{"n_layer": 11, "n_experts": 64, "d_expert": 32, "activation": "geglu", "router_score": "sigmoid", "normalize_top_k": false, "lr_router": 0.000538, "vocab_size": 16384, "norm": "rmsnorm", "tie_embeddings": "early", "beta1": 0.9, "train_tokens": 374100000}
Below are experts of layer 6 (counted from 0) of a mixture-of-experts language model. Rows are named router (the router's row for the expert) and show model dimensions 0-191. Each number is 200 + 40 x the weight over its row's rms, rounded and kept within 0 to 999.
Before each expert's rows: a language model's description of what the expert responds to; "mostly gets" lists some tokens that are sent to it at least half of the time. This comes from a sample of Wikipedia text that the model never trained on.

# expert 21
What it handles: List dashes, line breaks, years. Hyphen bullets opening infobox lines, line breaks ending list items, and year prefixes 201, 202, 199, as in - Founded: 2019.
mostly gets: " re", " During", " pre", " Hong", " l", " Che"
router,205,123,219,251,158,235,220,171,228,181,190,196,194,190,206,182,183,230,76,112,153,207,231,237,262,136,273,195,138,196,132,260,207,178,167,191,167,169,271,284,226,202,184,231,252,211,195,234,242,218,207,228,162,184,150,226,148,226,177,212,129,280,223,229,161,269,167,180,182,200,204,193,287,191,245,179,221,210,257,209,157,215,242,226,214,204,261,178,156,275,138,165,231,161,232,203,218,187,180,191,225,279,229,169,186,126,256,176,180,231,208,224,185,192,225,262,272,227,156,182,262,184,215,104,199,273,235,234,160,182,237,256,174,168,200,159,204,165,145,228,158,192,196,110,187,233,196,249,181,241,148,220,253,227,153,228,185,150,169,187,251,152,223,231,155,202,246,211,103,187,211,194,204,165,229,156,250,218,203,216,193,271,198,136,231,171,159,218,233,254,227,214

# expert 19
What it handles: Sports medal contexts. Line breaks and words in athlete medal records and sports prose, such as Representing Norway, as a junior, and word-initial h.
mostly gets: " h", " m", " take", " working", " DF", " playing"
router,239,255,214,163,164,220,147,162,193,233,242,167,239,205,171,206,133,196,175,169,156,204,268,238,231,198,173,225,238,230,207,249,233,145,171,288,190,221,188,161,172,225,254,273,162,283,156,223,209,197,130,228,227,228,273,154,174,175,145,197,183,169,235,258,153,172,209,211,208,162,175,202,147,200,194,138,114,124,183,162,113,234,198,257,91,250,136,214,216,138,234,206,178,193,159,167,164,172,185,226,231,145,123,203,220,229,289,282,197,178,109,251,214,117,202,194,217,201,178,223,183,174,175,173,232,144,221,164,244,188,203,212,246,181,177,160,213,234,248,209,187,184,213,185,274,232,213,184,171,193,191,150,198,144,197,182,128,218,121,215,115,202,176,239,155,206,258,224,189,166,154,178,173,207,144,227,208,128,229,228,244,221,131,259,218,196,188,249,165,234,176,185

# expert 27
What it handles: Sentence ends, heading closers. Periods, quote-periods and paragraph breaks ending sentences, and closing == or === of section headings, as in attack. The, == Location ==.
mostly gets: ".\n\n", "===\n", " ===\n", "\".", ".\"\n\n", "===\n\n"
router,148,84,244,196,167,194,207,272,165,198,144,192,111,156,186,115,191,194,207,140,212,196,189,179,198,191,249,199,166,216,207,202,255,215,196,183,243,204,200,193,253,235,305,173,129,189,273,99,209,186,175,179,211,166,173,192,272,252,165,146,219,178,219,145,218,219,215,195,162,219,168,205,195,265,155,183,179,208,162,210,123,186,195,202,250,211,187,149,221,207,226,270,245,158,131,193,177,178,198,194,164,189,218,217,222,267,143,170,183,128,184,266,82,165,224,251,198,217,217,244,172,251,196,220,183,196,193,235,250,199,172,107,163,255,200,180,153,163,212,165,261,235,199,215,194,250,207,169,180,263,201,238,210,235,182,202,140,242,221,193,183,191,266,237,226,224,152,220,147,169,170,198,103,256,203,170,292,151,152,180,243,203,184,192,113,203,175,199,263,246,169,231

# expert 42
What it handles: Role verbs after subject. "as", "was", "became" and "is" right after a person or place subject, as in retired as, sworn in as, was later.
mostly gets: " As", " became", " been", "As", " becoming", " become"
router,129,183,169,199,190,211,207,269,202,158,247,196,222,235,176,227,194,148,256,204,168,140,142,197,249,143,218,170,123,200,158,135,214,167,98,227,195,227,192,265,203,239,205,191,128,260,201,225,233,195,170,207,211,164,225,233,130,219,222,145,198,219,231,157,232,161,173,178,215,186,203,201,225,185,184,164,233,214,227,171,214,119,204,204,191,93,157,200,232,167,208,169,205,190,243,269,210,213,260,220,120,200,208,87,152,131,217,211,195,179,196,253,124,216,183,244,149,224,187,201,172,186,132,281,235,224,218,184,163,243,104,198,190,214,210,185,180,121,190,223,199,220,164,190,173,184,215,132,201,228,170,190,123,173,166,212,160,280,202,201,182,113,162,212,208,231,257,162,222,128,272,218,209,141,263,225,239,183,108,188,185,220,219,265,167,144,183,232,276,203,140,189

# expert 11
What it handles: Digits in infoboxes/tables. Numeric digits and numbers in infobox fields, statistics tables and career lists, such as 1st Division, 2,3, 31 apps.
mostly gets: "   ", " considered", "32", "41", "42", "idae"
router,210,243,172,199,199,218,99,186,257,180,175,205,222,187,235,246,253,182,185,163,168,176,238,217,216,243,123,197,213,154,191,131,171,210,190,254,217,233,205,227,177,134,246,206,208,229,228,268,220,231,208,241,160,186,143,128,161,184,142,179,198,153,238,277,215,212,220,146,232,161,186,281,175,144,169,241,209,278,203,246,176,223,204,165,173,197,241,180,251,68,201,164,131,201,129,280,231,189,149,196,284,188,234,206,178,245,239,168,210,247,204,176,240,216,226,181,146,210,168,221,157,187,206,163,208,254,251,166,176,250,201,191,227,246,233,215,283,210,219,225,188,182,209,150,281,282,213,255,202,206,236,272,197,153,245,194,198,225,269,166,205,206,209,234,214,156,246,289,180,171,273,217,243,237,191,207,163,192,164,173,110,225,244,235,248,172,190,191,138,165,279,202

# expert 15
What it handles: Word-initial stems, separators. Opening stems of multi-piece words after the or a, such as res(urrection), veget(ables), rep(ented), plus blank cells, en dashes and year starts.
mostly gets: " res", " ex", " Coordinates", " pl", " Res", " Pl"
router,137,184,241,192,167,235,187,276,205,197,156,172,286,166,238,228,178,220,163,188,225,166,181,235,158,201,207,185,214,134,180,192,193,199,196,224,217,262,183,217,241,190,144,143,199,145,190,202,239,240,181,189,122,226,178,281,178,288,233,119,168,259,286,258,206,272,198,122,185,184,218,182,166,232,222,227,212,101,226,210,206,181,212,133,247,177,242,177,151,130,186,184,266,246,194,258,149,145,212,196,233,254,189,283,180,184,177,287,211,195,135,203,188,254,197,255,249,230,181,149,237,250,254,232,154,240,203,153,167,174,284,199,180,197,160,251,181,177,205,203,213,250,213,163,222,267,253,183,163,205,185,199,204,218,175,178,164,160,174,179,151,190,166,126,269,245,193,205,229,146,260,156,201,166,263,185,194,167,167,229,231,147,146,242,190,241,139,174,231,242,254,256

# expert 52
What it handles: Film and numbers. The words film, screen, television in film articles, final digits of years, single digits in stat tables, and word-ending pieces like Nin-ja.
mostly gets: " film", " Film", " Succeeded", " tick", " television", " Kong"
router,209,185,258,136,198,279,177,149,216,255,265,198,169,133,233,262,117,271,225,264,235,187,173,253,158,157,276,217,189,165,280,227,213,228,244,275,283,249,236,213,216,220,220,214,135,218,212,182,144,189,158,204,184,165,183,187,161,105,236,169,266,154,211,167,226,213,164,152,216,178,156,260,150,162,229,190,190,215,239,263,204,222,242,227,230,231,219,156,180,198,220,201,140,274,94,193,209,192,217,185,174,240,207,207,159,243,187,146,212,201,119,221,154,195,236,146,199,260,180,179,191,221,288,161,154,216,197,151,217,198,232,179,228,277,175,187,191,172,175,195,207,178,190,154,210,153,140,147,189,170,192,154,206,204,174,173,187,210,206,269,289,82,207,210,215,197,222,244,179,157,176,164,188,164,179,246,207,277,219,211,204,208,224,215,196,161,151,246,121,151,178,183

# expert 7
What it handles: Titles and field labels. Table pipes, label colons and title nouns in infoboxes and episode lists, such as President, General, Episode no., Part.
mostly gets: " General", " President", " Director", " president", " member", " Secretary"
router,276,238,200,226,157,257,259,241,182,162,122,196,189,242,269,252,148,293,100,242,213,143,171,266,164,198,155,207,191,201,201,225,202,208,194,147,167,177,206,269,184,267,192,129,229,189,182,155,125,167,227,158,223,196,138,192,240,217,216,237,226,138,174,235,217,197,207,291,153,161,174,199,232,140,170,259,284,186,243,284,239,147,190,183,265,143,228,235,198,181,203,200,194,160,245,209,168,223,186,204,133,179,242,194,219,214,221,172,157,192,194,208,186,200,254,224,245,206,281,218,307,246,158,165,204,160,177,221,153,194,201,181,177,164,123,156,246,249,252,161,206,208,174,185,178,257,190,161,213,212,177,158,233,202,247,210,162,169,210,192,287,193,136,206,155,274,200,176,173,179,217,173,277,171,177,220,150,224,230,144,184,151,205,157,159,178,245,220,239,170,135,219

# expert 40
What it handles: Opening parentheses. Opening parentheses before abbreviations, codes or years, as in Spain (ESP), (1934), plus quotes, dashes and verbs like called, having, received.
mostly gets: " (", " having", "(", " '", "—", " “"
router,262,219,224,195,184,226,221,124,164,231,201,197,250,227,246,181,167,221,166,204,214,154,155,169,174,203,151,169,222,282,231,236,176,137,170,212,201,178,211,128,192,155,139,243,216,235,225,179,185,202,177,280,194,218,234,173,248,185,222,202,166,208,278,123,198,237,242,257,137,161,161,178,190,161,170,168,158,157,205,220,228,224,243,250,204,166,143,165,181,180,218,223,208,253,152,164,210,205,149,167,212,212,259,194,182,242,302,242,256,177,232,198,152,181,206,155,234,203,222,192,175,236,164,185,143,146,176,211,166,233,182,266,189,193,210,241,193,221,203,32,196,194,145,292,182,153,201,134,186,120,159,159,196,142,245,209,181,255,270,227,175,216,184,238,197,209,256,111,133,116,210,239,180,288,195,206,247,185,193,250,178,227,272,170,206,211,240,156,159,190,175,198

# expert 3
What it handles: Verbs, conjunctions, adverbs. Auxiliary and linking verbs, conjunctions and sentence adverbs after a subject or comma, such as was, also, and, but, often, usually.
mostly gets: " was", " be", " also", " but", " been", " is"
router,119,217,203,189,222,250,235,215,218,203,193,194,208,217,204,147,194,197,242,237,217,216,154,214,310,247,176,203,244,170,220,213,243,204,199,102,171,182,218,224,203,173,231,302,202,250,135,253,196,202,254,192,196,213,239,215,168,165,200,233,231,208,148,247,149,175,201,238,189,237,253,183,209,167,149,186,210,220,262,154,195,148,162,182,174,134,131,222,107,157,197,161,207,205,99,240,173,198,236,201,205,163,216,161,212,163,170,98,179,198,201,230,166,219,239,270,240,295,216,182,149,183,203,265,181,176,258,203,165,223,169,222,321,257,321,209,105,205,210,244,201,196,218,226,205,151,123,211,183,148,185,190,145,197,204,152,133,188,273,185,206,174,194,186,123,237,232,240,284,209,233,192,186,199,265,191,208,200,146,244,237,181,170,239,221,191,202,213,167,203,213,220

# expert 6
What it handles: Table cell numbers, adjectives. Blank space before a percentage in election-result tables, such as 37.5 or 100%, and common adjectives like international, human, commercial.
mostly gets: " international", " human", " good", " bl", " cl", " European"
router,218,188,201,189,172,255,195,204,240,195,166,204,184,192,232,213,266,221,180,281,253,147,193,235,315,175,215,232,262,216,231,139,217,146,171,263,235,273,223,161,165,214,225,149,182,145,251,155,246,228,222,176,232,184,147,204,246,178,189,153,231,164,202,249,249,223,133,159,186,174,201,175,187,187,208,164,245,181,100,164,191,207,213,192,192,255,184,176,209,178,216,256,234,203,161,205,209,144,195,146,246,237,205,179,313,302,214,131,213,153,171,181,208,102,227,150,115,219,240,234,247,267,231,161,165,159,214,243,226,173,240,207,193,202,220,128,206,213,188,181,225,152,179,214,226,218,251,217,159,228,170,266,244,242,157,194,248,148,210,164,172,260,151,239,182,204,165,238,259,176,194,304,251,184,205,151,144,266,175,210,257,107,191,192,231,237,165,199,223,186,194,184

# expert 0
What it handles: Commas and list separators. Commas, dashes, slashes and periods separating list items or clauses in technical and geographic text, plus year prefixes like 201, 199.
mostly gets: ",", "\",", "—", " Qu", " if", "/"
router,237,245,223,188,209,231,230,90,236,205,171,170,202,224,145,164,175,164,186,212,192,217,157,188,213,171,261,224,192,137,224,260,238,219,258,160,124,210,161,275,258,183,165,145,213,161,180,141,243,221,196,226,201,190,149,147,197,213,196,176,232,186,217,129,212,200,204,175,221,217,237,211,224,181,199,212,246,197,106,230,234,179,212,188,225,135,219,121,223,275,203,191,160,162,165,241,222,252,156,218,228,242,204,244,235,239,175,215,168,187,225,182,329,248,207,206,185,220,220,187,245,164,311,218,152,155,211,222,95,318,126,191,133,167,231,208,208,198,256,162,136,264,225,240,195,155,198,228,182,128,145,185,140,196,229,200,94,133,127,210,213,182,241,202,180,200,229,222,229,164,206,179,212,242,241,218,179,192,128,164,207,213,154,192,157,229,195,228,204,229,242,221

# expert 49
What it handles: Capital initials after breaks. Single capital letters starting names or sentences, often club or team names after a dash or period, such as F in Fakro, It, St.
mostly gets: " F", " f", " B", " T", " Z", " N"
router,210,169,211,250,208,208,277,206,163,224,157,227,189,192,287,284,242,225,170,283,168,210,217,229,130,253,226,216,171,220,181,221,211,203,218,191,177,229,147,271,215,200,224,270,213,166,215,189,195,126,222,297,251,176,302,168,244,138,152,140,179,274,228,169,176,196,181,174,219,275,214,168,171,208,199,210,249,186,117,246,168,178,290,180,206,166,232,248,175,237,166,185,198,172,210,189,198,264,231,170,232,117,199,149,199,230,211,204,240,170,204,220,178,133,211,212,293,170,231,225,170,190,234,179,192,276,238,276,244,179,143,222,215,270,235,238,186,186,238,112,194,164,261,218,192,255,179,159,229,171,256,183,210,214,191,204,186,233,201,252,126,232,168,207,270,200,228,156,153,187,245,197,259,200,143,256,146,199,182,217,140,211,198,145,211,158,210,178,250,169,132,151

# expert 59
What it handles: Table row pipes. Pipes and spaces starting or separating table rows in sports results and asteroid lists, markdown separator rows, plus has, is, does.
mostly gets: " has", "|", "|---|---|---|---|\n", "|---|---|---|---|---|---|\n", "See", " |\n"
router,233,179,201,202,235,163,195,182,137,219,170,251,237,163,151,149,183,192,208,169,233,246,209,162,155,159,274,252,213,255,211,183,203,240,164,165,160,242,149,139,218,125,170,206,171,259,240,228,170,217,206,237,236,210,227,217,237,240,240,192,128,203,174,202,164,177,189,203,243,182,122,118,190,250,224,239,173,196,230,191,171,196,220,206,186,245,249,167,181,189,148,257,202,235,191,292,203,180,170,175,147,183,212,235,261,160,182,169,212,174,231,255,230,171,189,273,160,163,204,191,134,286,163,239,197,175,122,136,195,174,196,199,234,193,213,163,143,167,191,203,232,128,218,159,227,197,165,211,259,203,200,154,291,160,124,143,220,207,207,253,134,198,202,177,116,171,339,204,285,293,144,272,147,270,179,197,192,166,222,234,223,184,213,225,195,183,184,144,179,222,253,174

# expert 51
What it handles: Determiners and phrase openers. The, the, a, his and 's opening noun phrases, often at line or list-item starts, as in The Three Goddesses, the Admiralty.
mostly gets: " the", " The", "The", " his", "'s", " New"
router,190,233,204,180,190,222,195,228,196,192,180,230,224,244,152,117,188,189,142,174,176,156,245,179,219,166,252,190,218,254,214,121,196,145,273,84,185,196,178,189,225,292,130,179,206,175,142,167,156,229,189,243,226,214,156,255,215,291,159,145,185,294,190,193,242,218,237,153,173,128,167,196,261,195,168,234,155,197,265,229,198,213,161,245,115,249,283,165,234,244,224,207,244,195,196,191,209,213,217,237,215,222,198,71,180,270,230,162,188,236,218,208,240,265,191,136,146,96,198,135,182,236,205,226,210,187,143,223,197,158,177,171,100,259,154,220,248,182,186,176,209,251,212,224,198,151,194,178,222,221,175,242,187,238,194,188,210,271,171,197,194,177,215,177,216,147,217,189,211,229,208,225,176,161,168,149,155,189,236,219,167,268,213,212,282,180,244,220,148,245,220,198

# expert 1
What it handles: Name and number endings. Closing tokens of names and numbers, such as surnames (Brown, Jones), US States, year and table digits, closing parentheses.
mostly gets: " David", " States", " John", " Thomas", " Texas", " Michael"
router,177,197,222,192,253,250,159,151,232,92,213,148,230,207,181,190,202,253,229,256,177,156,201,262,184,112,115,251,220,155,221,295,230,207,210,261,209,240,188,169,216,231,242,287,207,268,140,238,224,208,231,197,176,217,248,121,153,153,282,219,200,185,252,198,171,196,232,160,212,196,162,238,176,246,167,206,246,256,260,231,170,179,212,229,157,182,225,144,254,193,196,229,162,208,247,224,135,183,238,189,194,213,183,149,244,194,181,232,218,144,228,181,152,193,127,141,195,220,100,196,197,207,206,211,294,173,243,136,176,166,244,220,257,199,249,174,233,227,172,227,253,174,159,141,189,205,188,172,259,236,187,237,128,202,186,165,77,150,241,201,239,222,153,164,246,223,179,202,162,259,217,227,178,207,126,259,128,190,152,224,185,186,221,198,206,155,219,197,207,201,221,164

# expert 45
What it handles: Place and thing nouns. Nouns naming places, structures or groups, often after a bullet or The, such as cave, Bridge, Stadium, Highway, Schools, and It.
mostly gets: " It", "History", "See", " MPC", " Stadium", " JPL"
router,187,166,270,246,193,180,165,175,198,176,297,157,180,226,210,175,179,169,217,215,197,238,89,232,141,192,178,183,149,183,172,196,205,259,153,202,215,184,187,248,247,147,242,213,170,270,225,191,204,249,167,141,190,263,278,195,306,169,207,159,176,171,195,202,197,172,218,245,238,227,147,258,159,250,236,193,152,179,217,171,216,214,242,210,258,184,253,209,211,225,180,273,172,164,219,150,238,285,205,150,97,278,176,269,137,232,157,243,178,182,149,219,152,188,161,129,266,195,200,226,188,174,211,157,216,217,162,160,166,168,171,206,259,264,199,216,157,155,141,297,212,203,192,207,250,226,129,181,202,226,144,262,229,207,172,184,193,167,232,183,216,216,193,174,199,242,165,167,134,156,220,188,187,141,234,203,261,194,132,194,137,217,144,162,129,212,197,206,226,173,161,129

# expert 20
What it handles: Quotes and speech objects. Pronoun objects and speech verbs in reported statements, such as called it, told him, said, stated, plus brackets, opening parentheses and digits.
mostly gets: " [", "]", " tick", " you", " According", " him"
router,236,187,178,227,203,201,169,180,275,211,197,222,194,206,208,144,250,203,171,195,214,184,191,263,184,115,145,250,227,219,189,171,201,194,230,248,177,184,181,195,156,147,228,285,164,194,166,163,182,206,201,176,121,175,232,149,200,194,156,191,218,262,176,220,287,251,158,270,233,189,150,179,171,207,150,212,176,235,206,217,228,168,204,220,224,159,220,146,246,180,139,193,217,179,153,184,198,130,225,121,236,191,213,201,180,214,285,206,232,263,206,237,106,122,164,189,199,143,229,191,242,185,275,151,215,203,159,240,213,208,161,207,234,260,200,222,231,107,252,280,221,210,107,230,257,162,232,167,219,128,139,212,217,184,183,160,154,232,169,279,207,155,169,182,178,197,197,205,178,110,223,187,180,171,129,244,123,193,213,250,140,196,142,134,213,125,124,215,153,135,218,224

# expert 54
What it handles: Table pipes, verb prepositions. Pipe separators between numbers in sports and election tables, and prepositions after verbs, like competed for, focused on, between.
mostly gets: " for", " between", " competed", " took", " tournament", " involved"
router,218,248,213,133,241,149,237,177,192,241,193,146,224,237,150,196,178,161,259,164,219,143,212,299,184,179,249,210,180,166,153,228,267,230,224,198,226,256,245,214,115,219,174,252,204,141,183,198,244,242,150,215,170,238,179,157,218,209,191,224,213,146,182,220,162,220,132,241,160,150,187,157,219,180,236,226,237,175,138,228,149,149,181,204,187,184,254,168,124,230,239,200,212,208,258,202,199,189,159,236,179,193,111,190,231,241,182,234,288,166,187,208,219,138,173,197,237,267,294,265,186,198,203,260,218,184,230,271,227,260,198,210,166,232,293,196,243,243,234,161,181,116,195,212,209,209,180,102,215,309,179,203,199,197,170,194,265,184,174,200,268,228,184,191,150,236,121,172,240,230,170,160,218,166,144,234,245,209,279,172,197,178,189,110,222,174,166,219,188,230,151,207

# expert 8
What it handles: Prepositions and time connectives. Clause-opening prepositions and time words before a noun phrase, such as After, during, before, until, plus to after refusal or unwilling.
mostly gets: " until", " before", " After", " during", " through", " after"
router,190,168,177,131,202,188,287,148,238,244,189,223,198,219,218,175,169,117,117,197,131,200,221,159,128,159,248,199,262,190,169,228,131,186,194,210,145,180,182,214,233,273,147,263,203,145,234,214,182,241,132,165,208,179,191,182,175,273,241,196,221,264,225,292,252,205,149,232,190,233,226,171,203,159,258,178,154,219,220,205,192,185,196,215,247,189,190,231,202,172,216,214,179,168,142,208,283,138,188,171,194,206,208,148,148,244,184,185,172,239,180,232,229,212,174,220,245,134,260,209,252,184,205,265,122,262,229,180,131,198,177,188,167,207,215,180,205,238,218,167,129,186,116,235,190,239,180,116,220,225,156,165,179,112,205,172,165,188,182,157,252,193,161,239,240,251,185,164,302,173,195,154,193,233,248,166,158,145,266,175,158,260,197,164,178,178,156,156,179,253,208,283

# expert 34
What it handles: Decimal points, taxonomy lists. Decimal points and the digits after them in statistics and coordinates, plus dashes starting taxonomy lines (Order, Class) and short name pieces.
mostly gets: " n", " v", " Gl", "184", "ald", " Mr"
router,179,300,143,222,208,191,137,179,197,147,259,293,194,191,158,214,195,232,175,202,185,268,218,174,197,158,152,195,210,184,182,167,224,190,245,146,168,205,124,202,230,133,171,206,138,219,178,198,225,224,209,184,171,143,281,203,201,173,267,142,188,237,128,169,179,161,244,205,204,190,162,181,252,149,179,224,168,271,119,186,148,248,202,217,238,223,192,187,196,186,217,239,220,190,249,185,215,135,273,167,191,126,237,169,221,189,207,204,201,230,233,245,287,246,202,210,238,217,246,227,240,198,239,219,276,195,153,192,201,248,190,212,113,184,264,282,133,103,189,155,236,205,163,158,185,273,170,190,156,188,194,203,227,202,220,188,199,179,176,270,125,83,177,245,152,145,179,233,132,219,211,173,197,246,171,160,286,199,137,156,218,192,206,253,211,185,171,213,214,215,191,267

# expert 61
What it handles: Name-initial capitals. Capital letters opening surnames and transliterated names after a space, hyphen or parenthesis, such as K, S, Mc, and formula subscripts.
mostly gets: " K", " O", "^{", "_{", " Y", " S"
router,104,195,150,242,205,225,225,217,174,189,197,185,168,210,198,236,190,137,228,152,185,166,118,190,269,120,163,208,203,240,166,184,214,181,185,148,247,141,229,199,197,194,210,164,188,202,230,183,205,261,231,149,230,197,161,178,207,197,201,296,196,219,213,170,145,225,176,227,253,242,188,175,191,217,225,133,219,160,207,121,164,243,186,267,229,143,265,208,288,236,202,150,225,133,252,265,186,264,259,237,203,227,250,171,246,125,198,121,174,157,201,163,197,187,224,196,203,240,240,203,215,82,229,169,169,211,203,192,168,272,151,149,168,262,197,197,170,107,125,230,208,206,180,207,177,153,185,174,285,198,165,208,263,158,153,192,192,298,262,120,222,160,174,216,298,210,212,236,205,219,233,241,199,194,195,166,152,161,184,199,250,127,191,165,155,196,203,177,188,183,186,178

# expert 32
What it handles: Table cell separators. Pipe separators between cells in sports, astronomy and results tables, plus colons, semicolons and career verbs like graduated, returned.
mostly gets: " —;", "″N", " Best", " graduated", " able", " returned"
router,176,191,254,170,200,221,141,201,146,244,212,202,160,249,176,283,235,225,229,111,205,240,231,176,150,214,219,224,126,196,215,240,268,186,189,158,210,271,229,271,159,208,203,191,186,179,155,207,124,173,196,237,229,183,208,273,254,258,280,171,201,177,143,246,163,159,220,146,215,243,215,246,241,199,142,191,184,254,207,187,234,143,204,189,231,204,187,178,169,244,221,159,215,209,239,157,205,232,153,166,248,116,208,185,221,157,241,161,284,277,191,146,232,254,189,263,178,196,271,203,175,174,220,217,255,150,260,198,194,257,228,145,260,167,203,166,202,240,201,245,133,167,135,241,199,304,231,185,195,187,161,196,177,256,187,168,275,169,206,208,169,153,188,174,177,182,218,126,200,204,167,258,284,146,171,212,252,231,248,218,229,193,180,232,179,178,111,248,221,182,241,277

# expert 10
What it handles: Legal titles, table codes. Word pieces inside terms and names, such as Title, Commission, v-amp, diabet-es, plus table codes and football positions (MF, DF, FW).
mostly gets: " Title", " MF", " Bill", " trans", " Commission", " Died"
router,180,189,226,163,168,245,111,289,177,199,195,186,170,189,231,169,228,179,213,223,295,247,141,209,193,195,189,214,215,193,198,164,208,196,199,237,198,347,159,176,331,162,196,260,235,218,223,204,106,224,222,168,177,209,173,174,233,197,195,266,148,145,229,229,163,161,174,186,228,265,249,233,186,234,239,207,214,183,232,134,182,159,234,158,237,227,239,168,227,183,220,219,270,239,185,226,185,153,183,259,177,298,227,190,234,199,203,146,160,209,156,255,202,145,178,171,207,193,130,269,205,245,165,221,224,142,207,162,215,160,204,209,241,185,248,280,144,226,212,175,115,197,150,199,218,162,226,201,160,227,286,288,191,219,246,199,143,220,167,183,230,174,175,168,164,195,160,159,183,161,178,222,234,288,202,240,209,244,182,135,205,216,221,169,166,222,174,126,171,257,220,231

# expert 26
What it handles: Sentence subjects and determiners. Subject pronouns and determiners opening clauses, such as He, she, This, the, a after is, plus decade pieces like 197 and 200.
mostly gets: " this", " she", " This", ".com", "Note", " church"
router,207,206,269,266,248,176,185,193,195,228,150,134,182,147,209,156,147,189,228,212,184,162,174,277,180,258,215,212,177,190,189,118,199,222,184,223,200,223,176,193,113,171,169,209,231,214,226,195,221,164,215,153,212,177,270,195,199,146,223,153,193,218,179,203,226,207,136,137,118,183,188,211,188,231,203,157,214,255,253,230,246,262,299,239,209,251,198,238,158,200,241,158,177,265,236,138,254,224,157,221,206,184,176,140,228,217,216,142,143,155,221,198,197,193,208,200,149,168,198,210,190,230,243,207,186,175,235,202,249,196,220,261,231,273,266,167,178,221,243,210,262,240,215,174,199,155,250,275,211,238,222,226,207,127,212,218,148,139,82,193,215,193,208,150,165,276,214,204,107,254,252,93,245,183,165,178,247,218,153,195,242,270,250,164,272,210,175,234,156,146,172,154

# expert 9
What it handles: Mid-word fragments, peerage lists. Word-internal pieces and short prefixes inside longer words, especially in British peerage and heritage lists, such as Ca-ern-arvonshire, tri-umph, St-ap-lefield.
mostly gets: "″W", " Died", "umb", "Scientific", " Cur", " App"
router,194,230,299,185,226,235,102,170,184,203,170,186,240,233,198,210,309,210,187,167,181,229,243,245,230,181,173,167,153,199,119,216,151,170,127,185,248,216,159,148,184,194,287,189,146,190,207,135,146,222,162,201,194,198,213,244,197,229,232,89,198,208,176,240,168,194,210,257,186,172,298,203,171,220,213,146,275,189,232,212,154,255,247,153,268,225,141,202,164,267,179,251,223,182,212,104,197,227,251,189,164,253,208,192,183,213,178,222,165,185,229,156,169,195,224,169,250,152,202,185,200,167,181,254,230,182,230,243,241,163,248,185,194,191,158,213,174,216,260,188,194,96,216,180,250,228,237,235,194,175,157,216,246,214,164,158,261,191,190,295,179,187,281,219,208,158,114,193,202,295,264,180,174,203,230,227,258,152,206,203,237,154,228,256,174,223,158,199,246,175,206,179

# expert 57
What it handles: Place and organization nouns. Head nouns and final pieces of names and common nouns, such as City, County, League, Team, municipality, Grims-by, convers-ation.
mostly gets: " City", " England", " city", " century", " development", " County"
router,122,199,266,195,247,201,117,152,237,212,255,183,185,180,250,234,156,188,207,163,139,262,191,278,170,256,176,200,208,190,189,241,166,200,196,206,208,224,232,174,150,212,246,202,187,174,157,229,228,188,162,180,139,234,246,169,172,202,241,185,131,198,159,216,224,145,238,264,233,217,201,227,245,176,167,204,284,189,235,192,236,203,196,204,195,237,221,154,150,169,249,224,109,208,239,191,217,235,161,173,267,218,93,242,155,221,196,106,211,186,162,305,187,160,143,194,198,196,199,181,166,232,180,166,162,197,261,235,150,160,214,227,311,268,227,241,216,299,228,218,230,223,183,235,275,169,172,185,196,164,203,159,131,172,158,266,203,214,160,243,168,269,146,164,198,234,199,198,208,222,164,234,156,188,198,264,243,204,245,193,193,214,198,257,180,129,269,160,131,238,262,202

# expert 43
What it handles: The and ordinals. The word the after prepositions (in the world), ordinal suffixes (82nd, rd), and bare numbers in number lists.
mostly gets: " the", "The", "th", "rd", " '", " W"
router,209,267,159,161,131,222,201,255,193,201,225,193,262,265,181,232,197,162,178,281,172,130,236,100,126,290,214,218,214,164,225,156,283,172,174,207,250,229,228,180,138,236,106,217,246,209,169,168,188,202,231,260,206,147,162,179,174,231,172,220,178,190,201,255,226,184,124,199,193,181,166,160,106,163,233,239,154,171,197,207,176,219,216,200,205,190,233,171,243,215,214,210,219,190,156,134,221,166,147,180,258,239,210,220,176,257,185,201,185,198,220,141,218,234,196,213,225,193,175,187,267,235,150,237,229,147,196,345,131,208,192,165,188,264,188,231,246,174,193,191,175,191,201,192,253,188,245,208,162,214,226,169,178,194,173,184,195,199,200,244,163,273,296,215,192,162,353,167,183,217,221,198,228,136,190,158,120,192,188,267,168,180,156,224,206,204,201,168,198,254,215,192

# expert 36
What it handles: Closing parentheses, copulas. Closing parenthesis after birth–death years in biography openings, like (1834–1915) was, plus is, are, were and Succeeded by.
mostly gets: ")", "(s", "See", " works", " Succeeded", " res"
router,170,172,114,270,168,139,197,235,182,166,213,202,156,178,159,168,187,188,207,242,152,233,171,149,197,235,199,125,174,169,157,243,215,127,196,187,208,243,183,191,177,144,116,226,262,161,134,259,177,157,236,279,279,160,230,203,211,143,151,205,236,156,147,253,238,168,205,225,151,194,198,201,197,198,210,275,194,183,206,191,177,166,273,169,243,178,163,208,161,190,152,227,188,235,191,168,165,191,179,163,199,182,158,233,162,152,156,193,145,213,193,205,181,161,142,220,204,313,192,147,168,194,224,223,226,238,215,157,226,205,195,141,223,224,176,214,133,193,186,111,200,179,241,164,208,207,125,264,171,171,140,290,181,245,206,185,172,121,191,170,249,232,231,255,206,148,186,188,182,200,257,189,186,254,232,286,232,276,246,195,226,135,224,223,299,201,147,195,213,126,175,137

# expert 16
What it handles: Clause connectives, census data. Connectives like and, which, who, but, that, would, especially in census prose about households and percentages, plus blank or dash cells in stat tables.
mostly gets: " who", " but", " would", "°N", " which", " because"
router,223,213,150,194,162,185,213,247,154,198,222,194,206,189,237,130,153,246,261,232,166,166,237,148,173,233,185,255,204,228,203,271,185,175,222,220,247,151,222,140,201,227,204,109,211,182,205,140,238,150,221,228,249,164,169,293,229,193,173,260,199,237,250,195,236,207,263,192,154,213,236,116,266,218,234,190,180,157,146,168,230,254,199,213,222,230,235,187,194,204,247,149,223,240,141,213,121,209,204,289,221,104,225,248,162,227,206,226,206,140,152,140,242,174,208,234,211,131,263,252,179,211,203,235,235,236,194,294,229,237,161,211,144,189,165,178,194,253,156,175,241,236,217,152,127,181,243,249,183,241,174,154,192,176,171,227,278,204,228,197,135,159,149,224,271,172,240,201,198,260,274,241,190,197,184,181,155,202,256,220,149,118,193,147,238,253,229,226,178,192,266,204